From a checkpoint of a small mixture-of-experts model trained on Wikipedia.
Size: 14 layers, width 320, vocabulary 8192, 38.6M parameters.
Experts: 16 experts in each of 14 layers, 128 SwiGLU neurons an expert, 3 picks a token, a softmax router.
Training: a variant of Adam for the experts, 238M tokens.
Below are experts of layer 2 (counted from 0) of a mixture-of-experts language model. Rows are named gate (a neuron's input weights, with its number), up (a neuron's input weights, with its number), down (a neuron's output weights, with its number) and show model dimensions 128-191. Each number is 128 + 32 x the weight over its row's rms, rounded and kept within 0 to 255. Numbers have three digits each.
Before each expert's rows: "comes after" lists some tokens at least twice as common just before its tokens as in all text. This comes from a sample of Wikipedia text that the model never trained on. Tokens count by the router's weight.

# expert 7
comes after: " ", "1", "2", "0", "%", "3"
gate0:131165112123076100165138114076121149145136184172170193094119155188206169096217119077103173073092178094155158125128132106079138099168117157156151147062122130103128095092110139145144047097144128
up0:131129162114113076108146146186133154128186088093153114131192151113093142131106103140125093179102167206183135130129129127152137157166165145169135129093118112106085086074089175149098147139164094
down0:120131152123146124147162129174103126095118085195091163159167116077093122106119172075105118153091179102115185145095153142129111129124085096105134066139111101143064130187160122072082156132120142
gate1:129143133088146092146178158081133193143205131142143111138096070102111134141174157125124175135173128086145136147061135149093129129137104155179129156126180126111169145091104158091160118137220138
up1:125158182151143210164124115064114075116138116108144082140163183135184153144094136152154059118131154140100164155138118198090142107120142121157198170130106110103108071119178141182105086152120069
down1:144154109095127170156113124055109157108163130077119090181208156178164142122082139116121087088137089128091113107143086121092122090077153118146152125109147129141115085100091150119093145123129148
gate2:092165124088076112146062120125149112099071136150129122158051082159091177117148144089115138095150107177159120116071155131106150158104157123107140151151143159173117126133117162098100102140154155
up2:129141054137154138115168114134129115131153152109144168145127153115094107115091155139145094130153168112182086119190156110172090101097085162128111124113193122119164155046097094174149059057136134
down2:174167186086162077140104112144143167144052107124159200145100165152115150125187105149155140132173127148148096155130149143156072207172124154154113086143153135109115117079120156121155106108096089
gate3:177138150143143137164162099155115155191115183157079150178169144139103133122121100160113139134122139126087135072105158166153149143179103193123169107095224124121143189132182162102117085074107135
up3:182095118133177124165145138141075158108098071122100076151139086191170135080140138103149099116109108189099095110119135133153090088124118169131124079169137152193087137097124182097188109102069068
down3:117153140076074125109157083166069105232112158056081116181175116178122117131148132120165092142138166119110112129168148133134090180043117123147108143111145153153082104108132151112130115143167134
gate4:175171097149205149119163089100071156165128170117085103133094095130143141095071097116144167136146136160138125108110156095168157181164078198193081126145135136137146112096151115148075075131158078
up4:144075166159105173137156167190122121091120170101209145096163159092153136143158147132129121161137152081097105102132163187092105114153137094107112105147095093119118151132132099107147218139104117
down4:154200130132117164215104126128104127166129142123163123069123139104145132122150139133110152195156142089179101134123178198146137176109095081105080106142110115139076098170155076111163169178101095
gate5:156100159091174085154165142100117141144163140076164117118124151145073158151143140148086137130175134123122098123172185172129153164148117160133167152091132137160109105145128122146149098119180154
up5:055168150172086198103124109130107047126125087119083145105112156115167134188123119102125124150157109144121141147133081154068103191138129085133107154123133099154087154123158107133086158098154076
down5:095117143159098113122142135129096093143213103067151138078097098156149118164171128137130121151090129121071149144117100144098140170137169115137171175129082116184100064061203098142090138158151127
gate6:137141205138092178119174095170124139132155142114093153143133159154080148140105081147134164119099133138079129158121151118101108177101126138103084110134169173178110166090179131116087127081157098
up6:157143113147084104115115173145128068109122114097131119116139132145171150152129155116142118122079101120103145061098126183131142118174154117129174165123099119145162045146116117107161111145104135
down6:116140143120114155156090170147146135143123148075127095117112128102114059158151149110124099152173084123089115189119128148104093139109122146097065171199119167139181161091137096102099137183161103
gate7:139112153169126110095170089151184084150173138102129110139085164097126129141111087116108152186125163135175098137119166119131165055137105197132186176169107110159141130120133124152089126129174039
up7:109134124105091106155126167151069171069111100175149129160102073107161166114132199137135129080144114121087145129135122159158128198105103055129095076094159213150167131162081087142138144125132162
down7:104148115119136153117136126104153090178178103079092139128096107110123127140128123038132132172095093098125119111086122140055152186152124135094178179087098129113120138064166213145096137152132103
gate8:115153092117120164161169144114149092161085132145146136118095136135133126137138119139126118110143120073169158104110100111100070199133112148104170196171102118112157077113172072114132152138143050
up8:112110140170142105129126163079122079056104089128155129099141105121169140138168128108157159108120165137130161135151077162128172123116133090184136139120179103139178110108091160116090126069130154
down8:106129105118106138145101146064174129075112164117093120132132146114130087161135113130157077129113106121146154119093047064088087139143194134122145111135114131076152148081142111124084126172098114
gate9:133193066134172123120090135069097138186176181168110109063062073137145170123183115071090107136143125054126110147161139131124093072168000153093118126109062106102115136096136093088164129132166116
up9:105212116117108127105114137140127117160144138191134150109103150127121184070200127090124077126130166071140128177113115163123126068105094129077099147180104159074103150108130122139135113096081078
down9:121124109152135099119141110140145098086091116096245109143134225101106152120115094050055140169140113133217105138107156145109196074128132134068129119123137115145100056117182166117134175043087148
gate10:166132085103128126063134138125128149136140085114127187152107115156117127055165097096069143122112107064136120147106162177103151203138141119123109126147121169093163159134170120137152093120144127
up10:171147157083133111149124118142106173137126144145111144126110103098125160105164111095106064126078124099196139160120162082141148179119062068129170159100135145091136106095190130104133148150133107
down10:131138073116121075116126101164133175101117123168069144146089132064150163167126099094090104172134160072131183094127145159156116133193129145074143122140121111149127146110159139139108160078132091
gate11:162123135162120135088134084109122076087130167132112178103162093125179190129164101086102189108146135108105177185097167182159140152170109066141121186097060130078119119071226092196118142139155169
up11:198165160126154113120114131147137117101151096154166170127168151163129145148134066068114110188160156167089129163110141115109141128158142100139172152157123125100116094117189130150170093091065153
down11:117161139055122104194146140137152099099161161134120090110160123151171115147137082118094117119155143181120124154101070123123074117138148111065076114147084133079116152119127106161093111174091109
gate12:121174126161195158108139099138110116140129127145131132129049119112089162113135139118169096106146145032149184167130177082117114093151110109104118133148127155100171139144193140139163142129089078
up12:122057146146109082094139116035093120091156147163150134126178109131116060217104134092098092088142140129109139105176114189118138130147139120194147104126140157173107094139154109166113096178189162
down12:080142148165144096093125101131080088118141143111112117102120181197131106174156108093149051157141068137096149073119128125102106156134103099160203140121117101068096138072117141126143111129128145
gate13:133115126160155114147092163118135086155187177146189083089110073093152105177105203083133159137179109098171177130146083117185097107207096111110135120145158149095177140114165091154103150182158123
up13:139108112076161194081176163078136062151131093129086121138164166139095181121137074138088073079170130153073115141177145145081170119128131096202180181153120105100108100167146153142098194102134124
down13:126114103149127187093151133133128109118181107096133056104133173086113116172182114099101132072161114134098073118184108182098174118169214139161178134149123147121173083091082123125134110117176084
gate14:169129114143093162066109103120127132112155115168123131124161102168142162133125117117100115179088157144148177093113103106153127187135162123208141131092130090080096082140168106089130126150164125
up14:077088169191141140191113130129112061114083124088096130111182112184117138121107162137147201139126115150142119134170174112107094087179130129130070158101166115199138113159066141141120135093081075
down14:155141154088027143135098084112177132075123193142153131114099112170132164162127148156081228173137158110183124127126153134095093092109107081162131178155090122149087109147114082176113155147144109
gate15:151194084172173096177135169131163132157149174158152103105130123046159141127148193187100149129179154096136138067106149135142111093172120116142159154140133135166141101088148127174113096087177085
up15:116112089171084142101093165136149178151124110090116114082083141157117162116049187184131123067098139182105155134154087075126191139107173111146128090144151144101137119181100124135129108115128142
down15:113145106118149121165051186123138173157115172081140134120088145098106144131114130166122143142100172177114173134098095149145140128118155116120104096120119150148156113155120083175105136141105112
gate16:119210162099176135147097089079127116160130162194127076102069130118144152117209146089107142155127122114166127144136158109117152075141026139120153169162131135147095132122136074140120103158113163
up16:128160134114160186112124138128094145148167136176148093129076134132146176091184102176114109090163177106157097153143130106150124139156085165107129126108168128168105111109148093145100102129137128
down16:117135078115138147112080136171165123102110103125168097109101206080180083076115116103121113185120102080148133106106143109143192091078120149089122100162157114126172163096110108127100133078084117
gate17:163111137096112136123131093108140163155152179111152146197071137100110153082124082097087114105168133133105170115111233104165097127162114162124166100108159063100152115049157168110136100162152141
up17:092124114122129087187134120158121150156140171078099106171126081131165174144159046121142115170139141074158099086129124135155128103159125140170129073079181116158093091155148120170097154157104039
down17:142126124122105148085104134129129135168138121162101168214157130086137137121147130122107089163121121098068092088140205180132132212119084127163108067127102139134068132132134161114137172132107136
gate18:097115134136134099101151101189110156093099127112082132131145151109173179112147100138109120077127110143094070138097162114111106064103137107084124099147081187103062120177134128107111158146094132
up18:137139125132101096139086105203136186095111116161095147181138101144139156093183110175158142118080146165162160138107140082173123088105236092103131131126170163137143144117111120116147165170147111
down18:117073121170105164134156156051126053133182132042142100079082131119175066124072157142159124139151124189133090065185132124141142134131108132177158194137157119119106108151102146173083102102114156
gate19:105087090115131184155112117100101139094133083162087125089106146165094175192074191167060139156155167129109104156138119130167096098126067148061161122136138115116153141193120207149118115120100140
up19:117108132125067163117130145104133107071147097138088177168113112059153153195144147203088127138090112110128135180153099079191113102133097091074185116130111168144134117160086140160100058118108080
down19:140110152157102109131144097144184144133141169107112151130096129176145109125155166103163154074144122168137085124138132133165088182141168123158106165158156109113119111045106050111140156096138119
gate20:086081116156112125152065111138119077142115131112158101130139122136135156113123137145149138162116112101098178103094041135131131133170122132148093096123173071142133172101177146066110102154152143
up20:140109128118109128096104104066187101128080146114190131146157085182117161120178125118095192125146123146156121140137142135165094130139105075137056151074123126127160087081112136183115160146142132
down20:136154144149115148100184145114160136186096166138119135165142104178109180146192135190133186117110163134181133062222161106141136142164183128154106168081115138137127091093121135122188100145135166
gate21:099146115152114145098103187176105150140151119134111122145130067130179148173128147090088153168173093148151144119040151115112157119128136084143179119101125063131166086159187157184068098088145113
up21:160113111078085171136140151165128113163117135109074096147103109145125120145080102114133163131155136140094111188119166126123159111104129093159143167104091121066094092140143166156096115126137123
down21:161099150172100126152154095074122107089102132155139092096143130108085170139044101150154143128160124123102118140188124107135128106154131168127049156177111157134088198107126117129147122117154127
gate22:192127175111204098107163112120138106147089162132137119204103053043136148113111147147115163168093130165106103164116115080128114169116120123112145078055143107138146149110097112129107154163169143
up22:086106080145102117147101170133117107121141042121135096119127159165152062152188103174095096164182106130138104087195115153125097167096153149139093172189076066128110099155137184168140150083119154
down22:120105125115121118126143194079082093148142116074186095164174099144072166184158152112110223098202116076158111171153166133080103119106103136129165142155119119119138145152149089125095142137141144
gate23:105131122139100123076079138112089213117101109184164183151154122084147191048120131123120103150131170112150152121048090079125099184090146119137160150112107168077162165094127104161106103147142133
up23:095078203159076177161163120112101100127137119138121131122159119065150135195141158141137168147139154105144162112128114090141174055152130125080180113113173112121179080083166159134091095102121130
down23:099119162146138134123162105106069073087133103112128128108137099129127098209124155152174148207170130065137068135163169062077152172090116148155159086135144117144117167171058120077124066145169083
gate24:105121106110131115068153084115065106141136136114173161136141183135141076101110150098083074143087119092121117153099132092102131168112086140193131075111134168104114130110198114140033116098156102
up24:099082103130151113103185114107130115138160146113097160157135147105135074185106096135045107080106132092092144123115123095058120174084126125150179064102103041100127103068095095097107111157139132
down24:113072138180138164093106138116158127143105065163134179145091127135184146145138101114172108068087107159119105073135164159117154140136108167101098095128169126116138121139169153053117113133102171
gate25:148173094132088159116176220161158122104173163136135078158100100120196089190110143159098110149173097139202132114064148151147116144136104121197132104178170082153153137145113112106166137150185151
up25:083132167100137152099149120102130136165097129146189073158155090137063161160120092084138161110136182148055147077134097121146114142106180153135111114166102116140110168080137085150102097166184137
down25:124127127133082083165142219138074130192144115110142036150112082138103141214132175084071150140128141154106162116106058146124087175168105167170120149128136183146079171064143102183085144183191146
gate26:162150188153078156139087107167086125101178166188177153131088094090137129159109206097108102151110148102109067164105141170129163088108112119162164143165129093131089059111131090144108103113100152
up26:079101072140078106109139093143207094167127072065116108087165177146150066104067128117121114115134086121137157123085061080172094112146142153131103109109187139111164174140082130163130113079127155
down26:162154124171066096114139119113118100124103109123068144145112078179084167146108116143119156088162149161114149135168124139085089194157088074096113166121109099123068136136170163126133123174137147
gate27:180134108148182095167084150163141154176190146086126143074098186083152170143091122171058111201123137176129080161081142176148116112138131136127133170073082116142156111086192093118173123151127115
up27:134170106149175173167106146147152141136166093143145201089108154120124141101103099139136121174197105084118092161167151103175104092126126162169105113099143143108130091130074089165161153095100116
down27:111107150164085139187134171169109100158095149093142053124132112133187074151149051149142096150145148220134094140092103193056127144149093130114106191096149152090134186150110130124062130132102107
gate28:163113102113135131061117142140138118143157191203111133143153144154113109136127121114056153030093115118115174113148144116170159149133122178132101106146117112153121130181129152115165078147083109
up28:149063108153140161079132111164145159200096151120128151128104171120145179149127059146093123141054092137113166120164122067159159120070121131118120095075189117117119133156106079141177093116125090
down28:131122136127094127108141160123102134156079126054158159121193168090146120129061149055098073130089149104095083080177119103159088154125167142171148124122121159096104099166134127106128144131148110
gate29:135163125145088128148156143063126148141073090127178072088083084145216156136060207104123120129105096134180179142104088115101137143127119137140109093178118136120166054153140161122091160130157136
up29:134118121163080156132118101185119106103168184138070110181148087109038102148140116132200120143179206120158164104159172104117097163082145141125096173124126113177111203157109158141097090113095183
down29:172133154153117096124087194187126113186078147127104119108139118093164123167168137134138036122162121177118085111095175108116096156104103104176141152142103156229057161140173097131133173237161198
gate30:126162128176161141125155175150148140134178087106186072131124086109210140175167125144155153128144137143170150062144144176160092160160064177133200165094154133180147062086119121159131075114156132
up30:112087103092136138103139182125074105100150094148122154087178116129102147193161161135143115217114187106161175153104158084157143101125164145111150117124074156114090123125141088180129175145142127
down30:124070161088119123091175195141146113093179100128166161114144121080121072196115193078175155215155156165212130125099126113122093120131114167166161159134112112126115092159143112092127148132159134
gate31:130175055203077135106146084123132118143112128113146146140142144142104092159188118086069152161104158114073146146080105146109133118136157120093141138151094166161132202151172179110175037140145136
up31:039160060099100136084144069121120110113086085118121165138138140173069098143137104125078077137105107125113114151132159080162119139123129163139151104120116148110146135135120147109151095174157139
down31:145090150163175127103177132106090166126197156146134148159164140143142151135125130141176134125204128094134086188132086111229122154128084104117108147175139099085140096119037046120131155085146147
gate32:180150158157168139176111104102155151171096090101102162125117098115186123101114133083120128177157155135139086097105155145143109161127108155111122150138171169143115085106176121113162141124102131
up32:164113117134165161131116124100156092083130060138089122108154136101091120202178144098127173056094108153144114075150162111080114121182157106118141151136093113130120140147139123140084086160144135
down32:157161130208118132215154157114154117164100091121212149104060130145108107153206147145037142156158136120158126160097182169134096185135036093095103092101149137143070128100175110083112114129113158
gate33:134103136095180179145109119137100132157104102140076153118174113169121093137125096128137168133099147137100130167135114112092133098176147152152117127138128129129072118187193135150147068110130094
up33:124171163163113143147139077132143163131163151155162138190052051072160121148130172123126169155130107087123088055134107129134092160130164163135119098111170137154148113071059105152168163102176110
down33:118082106133115164100132144106103178130088161114100132118129051190153125178119134143117162095126166160137093128103135145094139160179143116118111167108107144131059089169154150123165165149139129
gate34:154194159137111172042197199147185068138110165173103119094166159168156187114075126121144170120141161102159107153088126104146128141106139148141162142142108154131102132129175147124078095113144125
up34:108102174118112126168127087106081155138151122101205129140087082100129094193149155122098117133142069150120188094113106128137081118146114120122097146142150110196193098137123145174211142139145071
down34:049210152195125176109180166130139087102060169095156104144063132177154110151155144117073170117100111136113104125113153144147100154108108156163099132112099159131117093118126173173122135111128136
gate35:134132132125088150106117117120089063155100120158134165098099133130127137187094181115089106118138144126129122073090195143083100223146099140168115156146140152170113076101153133167088135140116111
up35:095113116139085151068082065157113092145115143167139161119130103098084164130102076141098130116102094137100120127135171177120154180097105167090080125178131141127147138098158157084140097202156107
down35:107127074144151146123109144093125091102191119174094120117136076098094156143063085122177135102100129117098142098105113104119232132113078169082100086122109132176091144209150128160124089174120131
gate36:084123109166133151117122122142156128135136089093106207085106121136110112181163151125140142116094154120169084110060174111129130085076169205120132153121147162162110157176131147123121183110227113
up36:138213100101146059158155175125130099176167119157151091128183143115120137075144144165124124105098123145135120186181095141164122100133067083148129125139111169119150136089122079114159127119030142
down36:159124187097150123125109129170134177176059127053175200124089146137129118124199151126106169147159147119137117154143146166158062153156154127156130127127144109114151098033117107119146149090142113
gate37:150153147088145178106121092118176132146078169121074094098156090090116108124137168175110204124145107097121118111092174134048172163144143102140131173108065117121105100151117070130109163125125127
up37:104123100173132095140142149173157100143126091158159170122062172131126147179160135112133103154131107105193099163133160112176087121162161121146126083140156144144135106110150181107133143082165107
down37:132145175087141121122186107132196101119105150120074168119113129145079113164206080140094153134167209134135162120147144150137137144166115167143175183051060074144046068132114114119157152177136138
gate38:131166194094151101195180139176102161130143122129141107123149130079193184139058177150085121159113155102127107148065133130184124130124130101113132162078083124117143114096190130150117138142130069
up38:131147169097142095149118129132086127150088125138107145103130127111129193118066146145136115209130152159127103156076113122129120102130163116081131137104075123107114134151158139076112156180121084
down38:119117058175085089134059130126154095119146137102143113121118127209095085157178108132189109029143089174129121117159099111097136133128120124115090165162174154161109163099056112160119095111132149
gate39:119212149160118134135184124120122147159141133112110193137177093100120166038131063091049134134123135068092197173098122150141120105096094132132159138124135101091123173165153111131106119159168119
up39:137188107129171137130130095120139131138107120148142172091119173135086143043188097131075055123162144095088161165153133112079121125096126139117084124109157130035093195153157155117143114153096125
down39:117073121096136078155155155116092153080109185150177111119117165094163111163115118138151175112164125109204120136171157118197122151166099080127154137137139129118118107122142136108223129096124154
gate40:137114080158165094167185117165133083190104157132113114183159081149142124150140169125153135139145096114126149105141175099123156108169108119090129075112187073143125171169137165114122115114142098
up40:177111146098102127109209145111091143112103185141182137173103085132176181171187137137165096175125109098109125158169140144139151154184115146094100124169150081164131173125168130114096173139135126
down40:128195164055128172102115085204107106114103157083089098165218136164084143065089091093131135107114124143113141132208149164152123132162179118151146100079098147106087120140098120120122130129138147
gate41:139079120128150102164098081155095179171127141175111125152111153122170145141129148156114155124073081098124145160070170162099157103166064084099198163089160105178181095165150102144174147117156125
up41:111087104174122191118145131121127125135095123150110097114143116121137114082128128132088146133176075126181118089110140042105077156127153163147128098146134095120129129078139202163098109145125165
down41:115082153144202138162102108131147109109122129130113129112113106132138138171154072118107117130156072100125135139129161117209150082122117130081093163093079115114113178104142176169170104111056109
gate42:165149136103065106136128166160109038163165156133086089208116141124142149132133153129133144158207181127168091124152182102148051111130144109133109209185126124161149132088115115102108119123163143
up42:125099190166103096146084086138096089155139140121072122198107110101111137138078146094141183221137134189126057112095133121088100144139170151117098153095169063143114142106067102120177137108137163
down42:138089158110143111204130101109143217121115111131124160100149163125139191152154123159141129194141133158144110102122151170155099144153073129114116083136159128128094160151140101108189089093077162
gate43:135125142099167117152099201085080096086183100161112169130094117165088149119224137097174158090188126092136124142134160095120103140147139112120118122054165119123174148139182098109119054091097145
up43:119105092164129111091114131132115090065090099176125133124145148146097157060159171115093095068137119131169129101152203131133112140120121126051145107075138187101137139121173103101181070151109157
down43:122130096141096110111062110157185190152110154153121156158151146115131123117186104094091073139132122181116150154130139176133149155134165147055130124143149157118095095099177095116169107097164116
gate44:118155178141176129182136072112070167155072064172128095133096064092131157105135150093155105134166111129120185160119151186100112157108085095146128137080099120086115108099175117152148077113063115
up44:107111093126100142108171132075127095170162156103144093131178118139115126169125127126107184157133137130171104082142165144119116156165172142128075126172172130203116158109098100140072102107174126
down44:116180130120126132183130081130072147149107104109084134209116142131132181146127137139111115182106117112145179129093117175103124184067100124142120116104144130100086090081160165098090085140110089
gate45:141107091132090129140182111159062130137128127132121153095100122137127137118163129165117095147152183076088163105111173113091117142101117144101105083111061130112168087177208129136141052184095101
up45:108157179173137139138079137067176168154157161185105102160162086092116114156098121107173085075071124190148105164071172166110090145144129116184101164089205109107127165083111137105128192139117168
down45:100076077133121093123133141127111140147123085094161096112088137089156122177151135059093153160130144091104149082092097164079139129136092143105139093113092168147160101107220167148091118151154124
gate46:153130132137167144178094134141090133132119177163057155145137135135154128154136150149145177194154090139153152131094165131140142170094104077114132182097129143093117094154184113151170114129159050
up46:064112063094096142109166131087105160132153096127116146181101136102120136125057121127102161138103108132129150148150091161166145204106077059123100147121105120080173124136151109057099080121183088
down46:141189158109125101119119070156103154152121111071149126121131118103138053123142156145124131099216143119187124161129173175171082156143144150140128165147150125085134130092102113166141131076112134
gate47:064182141124138127164184145068080159132139129078183126123153115069127137172117169141084117171129166150130177137165105159101141110156130117147180088116095115139150114149192127194159126142229093
up47:101141182167094138143157128117127179100137114084131117112167122074103149131076138147108140124096157131103119162109123119116109114105137093118182091136079153104157095123223084144142152124213109
down47:197104139121111057135106086185110139153136158096126154111149117161162159098110088203179116082161134150150169156098075116161133102112120146085094173108181159178159122150139102144135117119122155
gate48:104133214156136110076142130099095123059062158097145082138107140142186107122150106116137112135168121123128109119080152175120119094124112125117170121146165144200145091157164119130147134111181114
up48:114101105135128186135116114125134170119197110099073123092097167134133164128133144111134144129161115161124099125131192168100148086098129155075104138161179146154093132085150177131091042142116126
down48:149147114148126122148115108116103129078147105150097113108139116094129187141093069139137116125141096080119139128069144139149143171174099129078070100153174161153073164177118156138111095180134154
gate49:122092142071099113135124046171105069114106120102140127080171188176149165103132117131114119147091124176114123107102093149133162105139128135095131128146093134066135109141214140132145148173138124
up49:135065089108089085062065146135194129118120164189113123094111149104109064109188091111149092110104109092155133158193149080122138142125165147113103109165120090114083114117068104131134127111113143
down49:094177148115130142152146141137148126113126121094116058151123097161143126143045157096098182181141106128116133133081123148146127144109108087116154109094093129148128153133207138080124165173155143
gate50:126157113163144140051163104098136162130169139169138149181155070124118125061084149079159168177185089080115150150114139089174100143065153109103133133142141134096121094127168153140109165136145116
up50:114166056121146122109135160129178126159104093167100157110088118111103055137093148113128144082173091156096065134109192141152112123119102133127090097135130176172115065162119096094142127118186128
down50:151073174132120123166113105147086127102161141073129120082180179159158168179101071098152091141140104106155138131127138136147124109147140062105120180103178149126145149112105129082118125123122153
gate51:151122114042114064119098143056121100076171136124142168095128133093116152129134123106178170118187198030165104146116133122120067125158121156109113137088164133136182131130099078130166097141121158
up51:130134123131134143170059177129145111048074123185097137086059155144122154076143133160148127141179134034112090122146176132086143111110125143156124156159132118102127165132129115081170128119093108
down51:128193102128120094079139170166140124138096151173120125093137192110086052158112166116135151183110078149132113154199166122148088144116095110162121132105163152068106117120130117180146121079136153
gate52:155077115165127115160084133107135126074197079123096126141109099102140106087136157129168129085120123048099107152135104111097131157108133167158111095130123141094131063104103135159147079134080109
up52:101185128115128155088108130084081099131138118151095181151128155122100090060188120137169116139131134130162087103149129090143120173156101171135149128146184106134099135146086104137104084144113150
down52:177091151092167127125121138127177102135109120093086217108152153094114148112120105103109117135126093046145138146152190125141155136074133159108171112110103154161154180147155121141200088083140104
gate53:163120073102187126160103136116080159128154156127118177069073099112154141146135122085088140098110162125164192100141155126149164173161101150040131150133094128108133142159174132159146104125101096
up53:119178167140099135143172185164128086114134149140106100168158163171168061172177161147107145117090152123100048174170095095118096082165156113175128125147127079108157120096086116157117167135126148
down53:184102161075107143151134135157144158189091092076166150109074148141125110098184144158094147176164130116180121162123190161183097170136155087156155095140145137108147139082130089120149153084119088
gate54:180107133131090148196132172093134105149095154172135130181148091146147131117123167131171183138114160095181083051136161173114120088130148128146138112146227136136170151138125123105129151122108057
up54:121099166102134098144131117085093083075071178113101150104113107162165211078124103155134141117127081118147076132124096153152144166125139083087140097208115126127213098137107137109166156127089090
down54:122163130141155112081094119154089152120105173145106092151150149121142096164157156102170125095164093170057115117167131131150100128111054120176098220106148135054101149070145102183095157106141152
gate55:106133190139079122126167123180133139089118157104142175158152117091126126129099174164082174177117101130095102155040137127176155144124152150096140105102071174087129129123185171086092083160131138
up55:170170095124213152104079151067165101121169177127125148078135110151081103115170123121142054051088142165113120107136107137073085097174132099212115175135106141133121108134124089115156128105110096
down55:136146176102123107137134118198086127147059106153113179141110110092122118140122134136107147201138180102120130170088176134168151149117114168106148062079083128104125107166189158119140164134155153
gate56:120084177124097109111157154102117090070148149104176145082156098113181150128125163094061123140132129087128157130128134137140127149149138187065121084163108132120183100111118121117118088120179126
up56:141098094132125157139156131091164173147106145150104151110152129074172109139192110100112137058215071094160107147179162154155127134182095145146133162157128072102091172180141132180141142082078146
down56:120041126084139137102098151165105110128150195096089139135098152112145097176136120099116096103145082165187173107153136162191128097131143145171123097150169084193135135164075099111079092148156105
gate57:164215097144127126123114114117152174158136121169109166230117025104135122089088168159084164183100106133129102137126153090157123166171104201135099154172135142128156179136178128165111019132104128
up57:112158093099141096094173115142153144139170098137069114190126055115131160047090125164155110160115117133074098168130116109101102131106138175158102129136178131144090148167182171190093123149094158
down57:064017066067088098099107085111142125102114121077131139158161145137123152097136137095166122082107097142072115100137053098097147084158133179145128138114131144136123154124092169193080180148171127
gate58:110080150134142144116133086167090140116125067099195163100116096105134159176133150110080152073134128157149193116142131179105187180104165134153164137173092146111147071160184142140145144120202120
up58:145152150126145080116143103104124126137111147116148189139133122059119139163114107111091121119122142098121174178142162185089129176113130141122160139105085099089140056122178104110160154129164083
down58:142118150127108081148137110191112165160121175116097104127139159169111075075132100173160117118105121182108142118104097105139130071101116164119089095128181152197167189141129171180116076136081166
gate59:104202159127125126092179104134078181164170106172092115100157105088103108163157130130077077131084153095150196165112115121058165134109062127128134197142117167118146152124133142108141094130125098
up59:099185047142090185097121052097156123126115117136126121102131114127126177098114067076095079116142153110084200198127093162085201104079108106120154142088097179125083119122128103109149128093086160
down59:106054066074204185116158142086160146156083110133205149110089189122103126101115102070116161117129148134146154126164171127138178105120140093115111119128119076143124087114148129144245143031134172
gate60:153167173089125119149195102090158134116146115143162133122203120071151198090058103126099148161126207033076182098149125140100086105113083115209144136131113110146129081086170099091187097091148065
up60:098135163107083183133161126116163126075128120138184156123207143122107146107084111135057107097070195118073140130151170124130123116117121100162132144113083140076132184177203116143169114136153127
down60:209100119084134135121120121146129149135136120131109131165120113099131103135206103177131059129123113225099089131139130132177146138156108151106089167136177153112156130201107098114148133123085167
gate61:119125135126095160091154138105140129142145094116118138165127087100154230109199197119124103091209110166181205134048167106071143125156058092148120119230119131143119129125157104158155166108152088
up61:129141112116165071096142172118102152150171128148161134105113107134172099173112093130098168154056131138075131074129087120154171140096182179143159131116139105169093128106092121124107122104128157
down61:169119124105116117168086087173164133112093105150167119155191110155155208179175153154072084072168145154121101105048101138102094091157116132140113161189047146191107129135149112114071141121147056
gate62:138149119124142121119127159100126074126187106122209121090147167095066144208119108131096147090099206181143149174124123157174173121163121094116195130124094094139123156102137113158104110135138116
up62:149142114073168117126113163069061104080137114177142118160180138132081120216164115111113121081081155144142141154134150172153146080109145134122146047085115061097130156120180150154125144101158190
down62:172147151102106152134089099081103164189115137209104091183144106179129137068158150196116112086120151107101166136098124123118139122129111114123125130141117112151151127103168112173128108153125146
gate63:110112102174099118137177117203146126099080070137171185137140111140082151136160150112146162159153154089120088102059151075090104098105111160103068091115116154137135106150129126116124124163157148
up63:178109086090199117128069111075146115101098119149067133118123153182114160146131128101113088054150127112135198163178124166078152171110147126134176184133130130067126133112139178173128164152161121
down63:088131154147083118124131143174110161132118102126140212152079120078087123130124166123120157161129162079142149124105112116097175110135112138079134064073100121161101133121163113118158173155133174
gate64:141155177106108076092135176072108125083164172125105200184102139101141137132119156084081121133148073130128168126077136172107099156164054079131096156133165143116152084099165131111144079146099150
up64:129112198133102098100129109110108137080123142127146176094084156111034158086169145146109099168136085166100126130082100149131133123127104095070112073138131169077155082134187073083091109201087173
down64:124098167138122117107175188129141138157132093095107117116141104086092168146135136045149128109158157133093106166156141161100064133173117163144126072118107141162123152109173090175130206154163102
gate65:150201186068114134094182093154089135101141170089141134137146082086130203134048143116109192128093172084176089090059097133116091116103154167144139097072121075100131141137154152119162126117128157
up65:107109113097193163111118141111094169122132144125125166088154125084112127114045141140093141137122137106163074165090132134107074183144131159114122150152095089122126132114110126118150100165116097
down65:122102152157119112151132142102134121076139148068156116085145178202120137136113152137147122105166090214154164148158107104138148082117191091139147146140192168151130114110109100113113149111149161
gate66:130132156150136147140081123144138119132169186086103152100122146124120130105114107174116114153139172092136089178087086062135148140125168212090175118189136142163093117155168122109155114185139084
up66:160114133162144106092133124098076147163167149152138133117188132127092131057093125123126091152138140108162144169133108126139178146106120140102129106121174064138176135150144196109121019138131107
down66:132154167090099104154125132112144113036089149135097131124171170127113119145100170183136111127161107133135072133133111030148116148141173174140158193140070142131085115130092096121168135164116117
gate67:152087134080100122147076151101100085138095114088177149088143152121100119149118126106123089093122156158134047189100132129112170161126169135089191084094157079085079111183185169130151098161145159
up67:146152120085164168121091136132063079111074151167122161155154104099159105114138140172137113134089112110179111094128074103119146081097152118170122074065090133136185128184173169144137086120085108
down67:115093133166096095112159146149167107174142121099237122115181127110089112236117114119104137076168154192105100136126157162136113171178102168140102142144148127072108111129036073137131146106171100